Experts of a small language model: 3554 steps.
Below are experts of layer 9 (counted from 0) of a mixture-of-experts language model. Rows are named router (the router's row for the expert), gate (a neuron's input weights, with its number), up (a neuron's input weights, with its number), down (a neuron's output weights, with its number) and show model dimensions 160-319. Each number is 128 + 32 x the weight over its row's rms, rounded and kept within 0 to 255. Numbers have three digits each.
After each expert's rows: "mostly gets" lists some tokens that are sent to it at least half of the time. This comes from a sample of Wikipedia text that the model never trained on.

# expert 2
router:130162107107158163122136176146101081172150113147151142123162154089123109140137117121153106128146131089177145155090187177123094105079175165110086183138167122161110078152099111136131138172190131161136128174189124101061096122134126117183055106098142119087071154091141109168184099106102156097139110100159114126124132173113119143092178136193125076104099100094094069167117091108092166170070180137133179107105145116111140125103135113130153165110178117166150094134110116130099112116130150
gate0:105122148078131115128195124110145151101128134143118153097075097140214128101143151133093144159137172109120116041101147133149126117105112183159134150146214117072079131144157188086133096071102088146184151148141091130127145117105125130131128142173122142171152144095152130135088113086113156130118199150132166093125184152138085138096145121122121155131106169090151146164120104180092157102131138162109114119155164179129112097075124145191123119090140087111121041140101135182098140162116193
up0:213152173102114081095075120119152104123158077115115111074161109125037111126142101125111144140140069102159096174113167127101106190118109100137222121149146078172124080096136124162148151136154088100117114142150149080181153108119134103093145158138132193142116164169127090159183137164120142103117108107094140152131103156131166079109118178092118115115102114172111153150106152080172046109112119107194139078130076076134161132156139124113131095176144170213083242125110128137142168152124097
down0:140190151162166083077119117185192155119125097118084072108089166133088139126108147173083156094097143110067106133106075162088116173143175102196184129097119106165109132095141155217121123099138178172116119127127064162128161099095159169111134127129158121115101115177149136130113109136104142064148136082137107117149115077116055144158161101092180120140149125060103149182137200087136132079040111091113102153127141111155176127136110157106168150161109125158164187123127112110162058111090043
mostly gets: " and", " or", " also", " are", " has", " they"

# expert 5
router:127138135147120146123162106152099128028114142142077108126129136189119142121070106095116133144177095135116160068113115144099104092106149136119134107124143122144165097168108146072156148109086143124145181070173121117132106145107107168098176153134075139054165111136126095147136138145065165137100068095122145117153146129111106126160115191135112098167105119159102170070072171206158100170123081116146132077148136108125113117100097122136138116145154134106093173116100132144133092159136076
gate0:085091162148128134074174074107137114140100182146073198140160161192122127154100144132158096077164103133107122113129146116140155157137124094157108166125175115139155163074124099171094106132172101116130118127079163146124054127160071087092137096119161112111120105092140121157195169148171155146088091133185105083114147102148091123110103122036113133089092123064111140107113118117154157066142214099000138127164159124136133094147117168110128136103109149172087077138094129088107096153146084
up0:109148143163136127089155140193135153121125069150148132113156135157114154127077127123104125119207124048084142100124130131109137051103152120106104131137103102128103173084186174161147121136151132097139177140110180091114115125084150143125126143150147130170074107117149145076164131158130100074156106161095115100127127035221099099109090093103144118138146146161086103113146081104025111123087169129094174160136126112131074144130164090069145091138110121128079166165192153100147060131145167
down0:111093129102113137121093095127128128102088111098090104143109145155074148167122141127108131080131104178079149123155176076101107108129176152066074140128169151179116185102153121101088096203109181117141199147155081092129124121121096131098127133196113149111121131103098109104121143069127150123166152130119093079124122093118134160143056112140151151174139102124159096137090134136151124158105144137166123157164183144131163111088106114114181182110110124115092164065112184107255139101099111
mostly gets: " ", " (#", " Died", "aged", "9", "1"

# expert 13
router:130089138090144115148122156093149101147085134104123114127144084079107084109126092143114103151122097152081148137121111088122146157163197156118107147126152115075095145122139161148146138121150097142126158210111120150131121141143121080172131150143158107197143155065090129092146089164143109159132180148164143115079186165128187187108158149120149111140115154087164156116201084101170140121148094159144170135140158104115095130130142116111203124125141151107122057109184060098154127118135121
gate0:091170134142109094120178146122135165087117064148166080161166112103112166105138215131147135163075123035156172109155165105184149120125057143086091173146065142123116033153152116110122138144074120141078162131112164162133112137130148141102084127077142090117101159140143122083117106157135119209155136111161164118156126112184106126210166087182150112141176149129159138117142108199081098111088103131181128152053142087093124138121087141061183087164103070141150146076160106083086075168136159
up0:180156119077118145106096143168087103159232175081102136092156149139157120114133156123082114175107137131109086151156112151140081124148076105097102105086169204157079175130121118155127169158101148028150129122122048161110139147093132157136179130119140108124127092193089156129085141090117115089136127123175132111148165078089125124101122156106169147161133120072117118090049100150155125160085084131106113099159059083120163061189154082106136147096133064103076132179195129094139139119101140
down0:117126149060115151092130104113210137132153166067124191109139151118156170170060213126137094098123123163127111119101152130129119157107081134168152154070128102156104139157129126149100149129083171111167084144108127168118171150086206126099149126201071109171156128141144155166155171115140136089153088143161100080162116188088111119095152109103118145105085124082136081109114121130147139133162087108120107158064094136082139117096119110105135158148137131117118197239122087122149094142129120
mostly gets: "ated", " made", " used", " new", " released", " won"

# expert 4
router:133131138115178123120096116109087150204121156084158136135115106089111102103142097166112094127093120149140141133115142134123143171144166163074128205107157132096117138114157133091149179156097122132163150100189197121076065156074168095064098153115139097073121135102107099103147127168121082098105124147078106150078151153135146114136152122137131097090129064137175095142163112060099122112142177176134171103107211105119109118127167131147119121158152132091148107144092099125117134129103160
gate0:129094067116128087107102098141108083166114089112067157140111127088133125159085138094146097098116166129109084170072091091113166103133153137116118116151096145105161094139173176171143145086152114128161134154105175144067121067137098162171089100095141172088190175124102136095132104103073131130109149142215212103137134135151157086195112061068117168144144119203142113180172189118109138155105069174148060159122131196139122148116101136117086147163128093126110125104172152137090143150118103
up0:162151147105163045081130116119117119155126058099146060101107108131134164129114106152133131124139156084159135091106114093197130109148162133154134142135102102131134105157097153142136146068131105108155067176161187150101143177105104129165122127165123127123208130141131102163157119082102132124112086154135085115126108170169127164126133175099141128159156134155214116116116147106202139163086152185093137131070084100144090145126105097123079120172139156129171095091115159101070090161146107
down0:146168128089144123111139093155104129164095075083126122153112120118146138193144166098125114142089174136204183171109089112117154158207216099057212146085137128109143126121145132135120166100111147134128066164151162127180129134107178146113112164089078115055137085110159093131088093140138103131107113161105136155129113127163086151140094157077107114121150065116129077078149183100110148118103097123128177070170222107154089126127119121099110136118148151149114153089144132130121081074147121
mostly gets: " with", " from", " at", " after", " during", " on"

# expert 21
router:115192168182095115121063113149153105065153075135087149089078075205177137134140152111188148157116188098170118114165081137167113132164126145129169131137069172143121161093127094147090091170137115099131066097143164135152157078142127129096152061174092172101100131169159140074116108131112143198167132115145157130165111112142147146167144143139117060171115055179084137109149148144098113147143105094150135145133121162141135119144129125128130153113132092097110136130183129152168093188126088
gate0:150175112166135141157140185119091113125106120089073138098197141111051102148058095115147065128151139064116186155138119137178153064110155111110079138160142161153128143141117151148138112106123148166103154099105161135160116065166108111185145130170085105200112142116109118082140135065099041064103130073120155149068131167070138136158116124094130137092178072150150166085134126082129092154065113150105100070167168104120046162181144110141116146163103114139125154112139104140117127123077125
up0:164110099081082125137111146138048191137189112117163104096072142160133190128164082134094130148144135096115078144135151168081171118084123089120129146168066110123140191083118074138169101155159159206173163118161157166140145192131144164159108151100135103112122078134113137145159116129139090113122159114146057081163107095180044131150177123122087088123147191160100152148118113094103095156176105158169069149030137178162142072087191096143173153192113127125111103149119102146077076129137124
down0:110137125102164138121187213156127119121158081138088069146152112133115130154095126156139153102194140117099111116068110185159217082158142084165177113107142148079126114146105066107149149135166102150159102131156160146110139115123100134136132108178113154129128076173114130140096117144134103164134126128155117123097199088132107149124109172075142144159122166186104132164132095121141131129141082123159141142071142129141155060084122139152206141116140113102169166102131157114100097111154110
mostly gets: " MF", " Apps", " ten", " seven", " eight", " Votes"

# expert 17
router:136115096085146112132138139135066172197121178105180139120085201091090115144160160141125096145134150122179155134139125157123159143143150185131104176127145127056129155108114117112154136124143116154156123175138155095122098134116098089110073061156166104155096157111143151203165151186171079101102105095097117178051168150119173111108048121134117110122106125103200092100160067118138077069160222147131118142136152118130130164115171134114066143142124177123127125114104138121096147133107156
gate0:147153101108150107137087152192106133155128113147173095171190138094167128172164150198114117155128154142121108116127132114127166179137164184160181132137164096043131100180078173093120116119102131087137119110104075096169086039141109127108117115113131100123153170132141153109171134172108126143104089121188092097132080131161145194097118104120121172130133142222081220137106200191191179163107137133197143155108098143148141143113153124127218099104102134135082135103109140148060068135162121
up0:067139101124102062122141221141111158130080126121099157154152114137096149076168085058182167113141085118161100092142119142139155123157129162184070099143189185102126106183087104121156153167121142076120163130112121176138178117114120135180147103113200151152199172105143133147116109098178129143137099138147133132115095147126137086134108102191203106101150112178125126174151123128156128117141123099152122100163169129160156127148070120176142139079100058115120124146107130162122150094043134
down0:120181147170162129110154215107112164167099106130107137137113142117123100143114176090113139080106112130158147103119204163118173110134104113105116114167130189111121171148142161122118134161171144146188115147150139108142173148100130183151161156128132119125134178102139116164128102100165133142164130187082126142164109116074056131129146166136134158057194117146127162174128112113210145086119153151175100140113151185113091107150119163176124090117119060141170116172105144089150175097119135
mostly gets: " by", "The", " for", " the", "=", " as"

# expert 30
router:134165152163151174135138143106096180159108200105125115099100165078102160141151108134099141156075105133143104136167079171164109164178119139124129109075108144138072140128158081134119125120138122096105131177117109099086132118115094136106121144119186138157143124122169125174081166164186107118105107155082177158135188143092085118101085129121155184103075205148105043094109137175123097075211122134050100151085159088153143101087118092086177115189115158153173131153095160133124198116105156
gate0:131097138103146157159093089110108093090104091133081172100203098078115098098156134114134083142117164139104185135106147142159083145184083136152066094159154115106073180166137195082136127128042126173141148151168136107121164084087110092152112125126123165098143191129170136104168109157123112115177133145126119149136097135069150111111117124142120176130100158130139132117157110143184132140168150114122177149131150150107165083139124181131123104174129115101111150082125160116154108090125153
up0:128125153110176161108094164132081129084156163149077129126141132103160068127152165107116166113120082144199153142077182123099108112122157138120085159131139083123113150149085140095168092177119187127142117113119132123152132118098157114154133090111044050123112093113174088100122188185085137157127128126128092176140127128122140119175071142106156187121167103211094146134108150179147093125113155170095087099120089126147132152136101086127096098161090099153043154157117160114148111089099160
down0:095071063155065127130104142116093124140142160190153080157114161112163085093162167092113126140152110136183104117159162133142089126147113131123129123158113211175142115122129159156055114179142130077132106167117115128123093134113100101179159083130085078077126123149176143106145169121145129074142151151106178128151148144118138158149149155083094061117161130227118188116155142097098086110057127182086220114122088118179115142144105075063114124117195064166113089084096069155161112112136104
mostly gets: " Mr", " George", " William", " David", " FRA", " Sir"

# expert 28
router:141176128127135157111069097074165144059127138101141090128167129187175095159076159080163150155125164144111098094094124096106121152170155123105125072079144146187160131128093144159131098154163130167106137093098136124121111129141116133122122089101134166137174150085120105091130094050086165135178072155144096110203092092106119086164150159128161072104137178131110084134095102101112068135160138140127088170129105118149134160112071127148118163130118116142137152151146170149144116114141109
gate0:085120067149166121146069113137133116097127155078163143193094098127165130073133112134136174110126124123156188122142114103126130095170110156187114147151129134105152118161182116149154103064124117140159120084037081142160142069151131176187129087094122133211136129153093124145078090127120130186093113140112133151148154143165083201140116146149106149175095154123156088114140080108156107162054132102121164097117096107087156134102123142079179129118068143168124127162140112101083104187140179
up0:109112153186157140169131217074090130121143152117086144158022098080149116091154110110125141141185165104103132106091182060142173085144156143179063151077110149173120077133178134130115133143144161081177107110145164104108135105174190133194128111167057083158107143118130089119083126087126124093114134171145109133125117124178163162146141101158060071129137109195105138122111126142133112146155089160078189151153124183085089112171119128165137140123125069069087173099059134104110130117105173
down0:181143078194073189084095180123164111129123144152169124146085059100132146075159129151148131176078092118157192143092137093129149082152154102178152169113141095177128105076171131108123117142182083108159164059141127153137150164207146077152153124144146132122150140147118179079120130117072156128132145154092142152079144092097122078139125109128151145165133130156164121108137127163144088063107147119152204127123080114110126091103141095168147150141138119122145109155132108158157079108090089
mostly gets: " pro", " bi", " ex", " b", " f", " dis"

# expert 18
router:130102093127151135130106121117101090071098165160121099174092163227133183104090098104171142085167128142116090081103104181096100086087152131119152146164099079179185118122140149176150133114103156126105102148100109137131132102142141108068125141155108148089146113159079100151130111148126181154146089115113167097147101134081103190197114119152084118127116094117123143136115195179120165182124114105144110119126142139114107131164073120116096130149122121069098173106139159168152105136158049
gate0:142130190118122170167100105147098154145097172181152121101115137168108134131181112125164165182135113118125114218167114109126057079107149136098092091133181121109195109120142123143133106131102112123183120117104146102162126147192161158103093104160092171181122167130151130060089136126082183145186114145119111156179125125174157080111121126078118085100165103139171137141024120146162094184148151138125096097124144146139114059111094151107159103184155121148100123105122162144137139096108121
up0:094135085127076118112155106173143122136104155133195089148131105167135061102114089167138160156164122142120140076085096105118122082124174151121158170105165178171136202120153112138163149121121115110163115105092180082183116170192116175100140092163060119110182127131154149118141077181128183120137146148168143100142172150148071151198087146124146112114111079059074105107102100097128103093107132111160139166090114089088106032150132128130116088080140156106140122101094104128171118128091104
down0:150065131139095163179114143158132148115120153137121074151128098133104106111125135162127113129150126184111183126197144123103128146144169144112116129145060084117128142085113156131090151093131147184134118144103084139120139085149066098084067154160153127123151115179114167131083124111131107155087143170137138165129155128117088178140131127141113091155102142137136096120137128173140095095149071088155160086133101120064159160115101139136094129105136106147112123132185179115141126117172145
mostly gets: "9", "History", "°", "inomial", "2", "0"

# expert 14
router:110100099159097072149169130124131176058139116097149147086121221194056101144107166119093139116140078061085163153117182174166135121089103177171166085066148083154156122077146151137092099202123182102112076147108165116116119146136107117102124097122161165180119110090074119202090120073119113134120097171134134123160070160104110172141067149053154139107111158135128090144097147191112059080072110136139134110140121120147124110147063174097106155113159116111124139125116173128076181118172158
gate0:088151171065185150090096115074107152113084127114144130095123094058120149155123144064115113057122161098174157171159088143105115132108135089148171106148130122144130069208121106173126148209094139131118128122138158154169134130123105098209117136157135153124136142097146102186126121146122106206076109139164193097113094150135171120055110147107129158179120110159133148166113130169093122093189156147112143136079140160097134104123091189091127127129047143078145128124122093114135099163093142
up0:096096140181115117134106149109151155079132078079131143110096171157137132164119109133095119151102117162165129152108138121163079112133103124165161154176127108115151138105145061128131142098108116179146169111060151095114083095114138088078124126086107122135167156166119090042071126105115157138169066120116128138087197111142121145142174165141130107064117136125155121162067102126122137120123124083113126158066150176155090105109084163160143133167176155163137131121110097135087108140135101
down0:187140122148150048128155172125134111129152093080115156128098125191114138107135035096136126065144115085118156183109170127127063115150144124132146132146138125112129182132125094157128105161116104165134055097092131118135129135128181123159068126172115120162165095183199136082126149134124172077174169176086154118125161123114124201134121129085158163177113137125132157091091106096125161128122115081106110096105086189157114090142140113106137091117115168103109121132136104117064131110071104
mostly gets: " National", " John", " Royal", " William", " Robert", " Albert"

# expert 11
router:107129152138176170064098104170104128126145117127194121125131171086112156104149085123129121133123085156112113115125181163101138075108102168106193136122122128120159130141134055150079126064096146136166156138140108107171147138163164144106131159124168147082158142067080079113089114129133176090162111104102164150050170150085075081075079161140092170120110140091102141139157072134165133111183135079062096119153113095103135156092122174111080115185115113096124161059166153221098127161159133
gate0:118105169153142092207110223075166140112169141132099134116089174134117159125077136156184132130126183173102166155153170170145133086145142160147148133135180097098118132148177116103105127169107114106118157079169129121098102154110116124085142157107177155132107146098111134128140113182144121161120150112107198114159177069093098132152123109092097154117122082071180159182103100143136118096077109152133154115150121116119120102126136099101131105127162132143194130078157110114169097096137116
up0:155090162188073097146146140116028137169122111121111147091096163151099102175142153134114109127159119108111137125165106174102115117122082140133195140128132140099157156074073112121102106142145145106180163157155166172144149172152091148128089136105211141125094140123175151132107079159107098082141093128118150169196122153086175140121128109145125141135195100137139166132114142121083062152146064185133124159110135112081061116110177111162120118099156168107072160124134144094167093121055118
down0:095141102101099127139112154100147042166177153133117152113135100104132108158129127141098180129114146129072124155092126111158113119144125150116122164168175126161165114071159117124138105125081169131140081105167085213091110114163132156133120105127137110155124102117142086181170147165113089129166174136141130130128134096124135098092165129145120163192113119076187150144069108167111071117151120153138145079095115167132102145129104169134110101142207102132207137160096146088128193146097178
mostly gets: "=", "==", "See", " Preced", "·", "Career"

# expert 8
router:114099146116162132153107136075157147108145073150130123140095130146187167105089139167111133187133100164095116169178123088103094084142069085127166113151112123120110107100141125145123108121162143133151100143118092124120205125146140124128160166172110115136133112135175195104105108180109165116132172103146088113192131102170118156147186226151087143115145145105143127216101157126109085183128129132109184045163128183084178191054129114143130097081157110103129142135090138130160126084057074
gate0:135130118126107138123074139106200083117102139148152121136066114128116149176138159118130110168145091096130182166116142107044111174150149141094091118096114128125145151118076115094131118087099112100164115182147077068119136090101132144081150196111164130158131130036110169195142146105111141118156074100104079110117177109147098137137111116131198162101060162138155147092129186158146135096150135123087105141126135126105145120130078093177134152129159116148104160177209102105127143158190133
up0:088158143163134106095149122146105110155114115189138048115119150187158142074112149123089125103160099108190131122079145140137214095103108136138099111169174128133140133152079144115057091151106146151119108205132145101125144147170076096200154138062074160184083119167057121069156149083125113161083123101130171145161148171118139168146113151123116119151145078154148120171082137034100139081121174182133137211118168171151159120100130141148120137077084140143127108126079128090146113148105125
down0:179113121101180137068158120093109131168139086142121050138072132111151070150154084140120132177111137127161097083105132117148122125152070033129171157128084181107110148105137121166126122101155141093175087066099156204156110085101129106135121135133114121107116111145174153148150053159096109120116197119080193131100114160186083126083123104169213120155112168149102126179160106137060172148203115171122159137106201192210158176072095152129110109110081093170197148124112205114156115146129192
mostly gets: "idae", "ensis", "ius", "ium", " III", " It"

# expert 9
router:103167137101170060126139129155083186153152102127122161083164103078113106074147117148103109051129108142108182073139160119129166090132113131147113177168169100154088074184131138156175135150068043113147162129074163101122159077130165097150102148152038099072152154109123103081103117140127050089125131114110147150166131139156095149117164116143133174104139104117140141090139131049154118137163140097100153149104213148150063111172215071089199135191078120121142138153138088128143155099117123
gate0:194142144089135136107130039090097073078090101168126198104149153047160132116155155095107149117065142144147116110118127138146138128167176094114142111193115137129163126123137098164104121059102144113164143135073124167157124108126115136141096115119166197137133154113146162134130145110125148149137125130124104081127131072165142125105087150086090184144141060120110091134164069127120074133124094107129129155133151090115125092165161125059109125079162083121105157105171120133095120127176102
up0:116110123082097148075107132102061166072164096072159159122130174080091120151181079125126094170126096148136155171113082098125090105131178130148155167134077166129170062122089080110130131170137109115159104083066161139106112133098107114074060116105163157091148107151122176171083158150127119149152078131134111141148116100208179158140168147113113138182074173141124172151112114166037126123150105045131201174112092098138102191076086163097120136131116085128115096104125153104104117127127136
down0:148143094120137095081122082105152141154145111103150111123127072184073150110194089172082091109079121135172103151084149115113106102165206131112116105156128154150153125117071161156160093129123147095196140153089137149110064107142159120179135143061117144131156157146125163125103130108150136169114073161162091170103130142171157158113121088129115099130150118123119120145181092123106100125141064123130163103091146097151093134161153164140093108139109108130063071151144154180142122143127064
mostly gets: " in", " across", " south", " near", " north", " southern"

# expert 7
router:163181104097109144104097161083151121123182096104094205121148126101129098111116085130156156116174177042110198133121128058117136164125143184103113159148186176097091160111173159137130175121114123173152126095176131134173115133059140132144099066076100103106098131149144133102164118128101110130107097113155083159065146188138164122152134055152161095110112094148175128128114157122105126160142124170151152081099124088172114139095141127148129083125099081099157067141103059082142168105094115
gate0:092162096132122093166167076144202179059136155167154134138107068166127100160124108170131104072146088110121053139079115126172103129149089143144215147176149160107147101137166121122123158111102130104157116094109144186109052191146135127102161140107127115117106071111131086162081090148124139121104157133142051110127158095122163164183160095094173106156126103153089141102141115103170119150127157111182143094115186130111119114154097153114135110206097109117149083117117082067152129097141118
up0:110127110149197082168107174140132152076115167085129139163164133130146016109132159199172121094124159195117153151190138149076136154080113109124190098100139156121134100145148140161119036123122143140113141199103084141163124147122086119116151177165112167148117141079104104143159142200151088100079090134117099142179078077082149118144118129123080139076167098112161142163135138183077150102161090097162196116112182120142135163139129170153136104135132161137150158152115081132130087151198118
down0:137173119104110124112143158133136141060160122138120189105135130178116167122157134131147202137141112132116106098115152138183111150105151120144069136168120145139221147162122116172111126086140106163131137143130116154083175137107092145180084091126137084166147106096129100082113165113122099103180115099124106098122132128156151119103120040165148086135134120106134182142064068154144112150133095145092063165128154156180146127138064105131179170123138106166119054129083127123133165144133084
mostly gets: " but", " who", " after", " where", " when", " during"

# expert 31
router:155118150108162084126133159138173050191092110111137104132071056091068122158183094087108148126127148107118143156163131089116155167136186075091089094174167158103095151166130163114125146110156114168097108156154063127103072132145170111169109107113159113177090071107121147145166091101139152150112166137140109180107140186111207131109119104136163103149093154102071141120173105100147182115129165154155172147095117135129145108107152068116188156072158082205201088106153060129118125089127100
gate0:120177143043114144120073158107154156153130124158130150141143161153168106131080093132159170167123090111153100163165179109063071068128132146109151107154119089155139152137112096109139064163138080073151164166111085038064178163074103061136130140164095087127120099107176137124113139131130129127106165143151120125174170172117052167098107123172123146140166112157101143125141148146102069148143143116179133128161092186170130142118167066061176151130193127139118152199141113145139104109147117
up0:137091135120111125154132159174088165151100089067118110082171139137087111159090158106118123102157104144169162148124134122126165162077158184118066140157072133172058103107133176126168150112076200124167113045115110104113160124153086110116143141130063135119090191117149119135131116186144150122151121126136186139079108162162127185135085067121071110170077135146158134143136086132108124086059147124134162155186159096186187147188125115104102155089140133145116171145160127100161151081099118
down0:104158122128133134087140189114105140137123072109133092105144118133163114127133110097110169097067114133133111133134114139123134145139083073115141087173140057134158132118133152168171161117071098106118123153096103140133156189174154137193163114150117141117129103142108169131114137115065099074165123155113068134176144140147142157107130131108069103116077111081111176102149145033101103132108070122097154134137099129120167135119135073115210075141084133131157124151117098147102156136149105
mostly gets: " was", " is", " has", " are", " which", " it"

# expert 15
router:153083149121167114142115127103121060123106093187104157149172070140119159104147111118168089117170084123162098147073171115143156158097101153075111138128124135179166149132128149158146063149072099136116167105116117137182135107131151108203172171161127186126114082064091139134172122087121135112094183132141167098124128149129119121101130120143134132212143123094096157139158112061149171099146105144158140144119112154135133082172196154158157133109129158157149092155120104095121105137121147
gate0:118114074131093121204061136119138142108126177140103140147131160132121175097137171091117151146143096126126126147098103123082152139126103143149163128116157089111140117120147169125125139103123109114075169176163078153114123122133167180120143110087112130122132117069159111092118117145137179107134125051076104080094113124087042095161109147152128058102112131104096106120134103092200143143124149135148131108175102080115162113123094186107088120128094122165145120104099055143119147163136193
up0:111110083129178115072179072151137127124166139136172129158205138141119126108143170131112174118147142109156137158100131149114141110114067038135200080089134091152150148176166109162203167147161098138140102161121107080128158139116099163132098174136130177117109137120138135129185085125209144104135152087139134175150125102157127143159130127102138136137096120149084129147159115069132131100165125089133128150097098041151082177153150167144102100112094083130155158140081185131084078137115065
down0:186115154146088089149111150137124167184131153200142102123145160201049201096193151120190127181166100149118154149118104103058088124132110130103165140167139100093076100170126096102165104125114146115109116232093125156098100145096127154119150118094131106161112126119161127107146146142137122157126157098139148155125113125093108133177152112137168101143083121117125121114056100121141128098111126162123108146107100127141103171150073178090212088080132136133214110069130145094136180119121134
mostly gets: " has", " is", " are", " would", " was", " million"

# expert 22
router:110169094162104090137194187110128119061142126135058116123186136146147151126113179117081103127128136049091081122108150132116105116132108093098096063075148064131101144098173160145131124179102174135086086097079141142126122111131133161193145154038148112134096110167098139114061092103170157117128123112163138116160118121139106118156145113090166126162163160136138148153097156142137164134129131183116129150112143142119104096148088127084051124108194147129180134087141136136186158129135128
gate0:174140104112167098098125114109149104219090149126088098123154153115180134141145156153182118099143146109122150138125117146115149106095091065206178129156148080208121103098072107043091126088137146161119180128115111133098116094162084112115107192104133124147102074181102111079133168139125139148132126177169092131126133113114224119086178152041104086178127107152143119174128100101090113122108206131135134180105190111121146126121079117085133127143102136140122117142137144152106162112139187
up0:131109140075163179156147126180137130146138077130132149087182128122164144128140172134136060133138101127135184146072108119108162154109150156197135172090118093114154065159131106127122145151111136135085088089067090139177142132179120121112149175093159092128068124146128080108082148108090155019152161155094158183140067087171162168166154167084095122165144091075125133112110117118105132155104178150118118121067151144129121124150120128132155132134140133157135167083158143153135118129121153
down0:103171144121171120081168102164128173127187112129128109102156168092134160122095115140067109162181071131143156120143150078103136150159142123104160147078184148131116087140188131125104143148133132112138136118053103113114084166126097135197109145101099096117105110149161132106121065119079115150135172112112110153128100137141147106074128123111103117112130176172113142143124140178132131079128164158154128140101120089174082070158138115133138138075146102097128156131157092087137143154089081
mostly gets: "ford", "ville", "ley", " Smith", " Hill", "ton"

# expert 12
router:075126128203117094082156124125176144073122176087151118125110104088153127205107099120180120146143155189184152079085066139168109213117174156112119095177098139113148128157105132113101110127142140099116162134108113118139132070135093152088145091168105165139129110183147124123105127167108091166133101150128113108087073090151094175120133084111105074172144079125125140087067103118163095135126143124132104201134065176120148130095114146097069179146085107156129178118135133157118108161186133
gate0:086078143080094135090113183120147133146080130140093124150095069145159170146129118112105099144077126133139125115046111118151127163163194163143120102120132181124165197134151058152106126126108142146119113081152145077138090106181083101109174143069141133144152131173142155149140097154108068123101109143139093035109157148119147118119173187154176210120189138143097137078111180143138188097125115167131151123168177146114132187136107141161135139144134081089111100126143129115121099186181157
up0:081115119121170104067127165165114147113116169063095163133140172147103136109139110110167112130157178106103185162126100139122212182078090071100082177068113121072108094140071116099143054076124136149165128170193136136157136142083172183046108150172127124102153074096172116098125112131150110105195086064120126125072094156167150112128110160111135147126155076146117101128088104150158118152080216124135135142110137109161154131162109139161091154143173107174175134099190140074087075178083108
down0:129172139071056132152156208144105139150087143123078142098131137130093089116134111141160110098145136133053169110144105078101115148169090105055080136133083149087189085147090137060148102129125078116139111115140071142122150153099141129153099113092095132125208087126103098131150181134139103122135183114143154156083112134127110087195161117074079124128086089125082113129135140113081095117154164114143136160118203154173188143141122084111134108170104085101152133093202148107116150099122132
mostly gets: " \"", " (", "(", " [", "’", "'"

# expert 19
router:152082127130094127110132066144123122156092114111055171108161098129128110157086193087146084161099152161113138164136151138179093106130134141109125187103162107094167138133088066135111119159081141114152096085143165149091152139113103194097138176139170160093144148095154097150136137136101126090181108085125142125134158151167167146101049118132094166163142080116145132175160066116108095138198103152125130157137165093146155112128134224138117106128074089113120104134107200111135082119162168
gate0:101098195112065214154120132118108028148091090113141148068119134096130130111146090111146104166126141151107125166170149126132131076177111089172123102139105134173086108128128148195130159099116093149085141144138098090154170092139149117088139104162119135107192114106092208168125123113161099106128111101109148081103132129186100200115167127102135133116156175166115081149169162146154136127106108126161172118103125081153167122167104246164084109138158098186136110122153137139106115151156056
up0:172112060115131068107133176149118118145182113131086154157112102155144177091153090099129147109102142057120153119116138147144126179070118158111134170166167135118091167132103140139100071155123118102186142112110127128105071119144161113115073096131153155191109145167118118115115097173113155159106129138108121125148085150170118151109082154128123204142091194124108104159112120175101085096126099148080137150080136168135141054088181132137178108082141067130130122107102091134097147143137124
down0:185047117119168090135093122137154099119134149135122128114129082162145101070114138121072133076084136097073108152145142114182185165104098146146126151103143134138132129197179171170203119106064166086158189079172085100142138138187158146077142151148138131114092145166097165155087105158122105121139142104127118082089131119114164137123122067146122152177122154149124120118136138194131153112108072162132125130133104103125159119099193077097164112089130093160089141152137110131096116099079136
mostly gets: " his", " their", " its", " her", " this", " two"

# expert 3
router:131131159198173132131133120138102083074113114147160128187124132176168147142098167134101147092098157078156115122104108119075079093108105138159148087105087092128117155144131117101126110129142152199107105087086125116107160133132070134113091152090111137082136109126123174158129142052167137173092165066158073151167077081188133089147129145100129143130180159115147083116052130081110140069133086099119103137106100178083094141143087107132063126111139188172147157099109158197110120175145134
gate0:098090055093142043121150118134163188153123112143221087143151125080144114122103131143096182132100132063131111173092077093148126148130054166214117115161153170089143165130108091130141073104168123092095140109098132114118120082108132122203123108171124192072144100098139120073112175146152091103139094161146076134094130172135131144196092116152156125124154128172162119078147157139118136143147129136176139187142076146150133084113135118145139154114111124192140120151197105140151217137117162
up0:167158162128102130174152095076125138108147109159144047097113088109137161184095114204165122106173143148089104105121081157072187115125104174114135196031090162118146103162094152168104145150137154104156139047129145169094088134133114179125147114109152157128140140125105132172143142149112142071121109078118116081093113187188113105157140124116101179090098098121168105168129127119139120157150059111091112088103125134142130163166135126135155143122138128116152126089113107120138103133121148
down0:133155066131078171109168149107075075150138145136134125213127091140157135158161106111047116204137155109141101147180131101115117129051131075136194096101128109128140132156154149126167144037107136122143179127132118121146122142092146149131123125124092121098166151116107125130117109134185153107106145110118163127092141098102146121146162151126115157091155182178084132102202134114163158101145153143131098096114163120098134149133151123124098114156164102103084076085128106092131123122147161
mostly gets: " Ko", " Ka", " Gu", " Ke", " Kan", " Ro"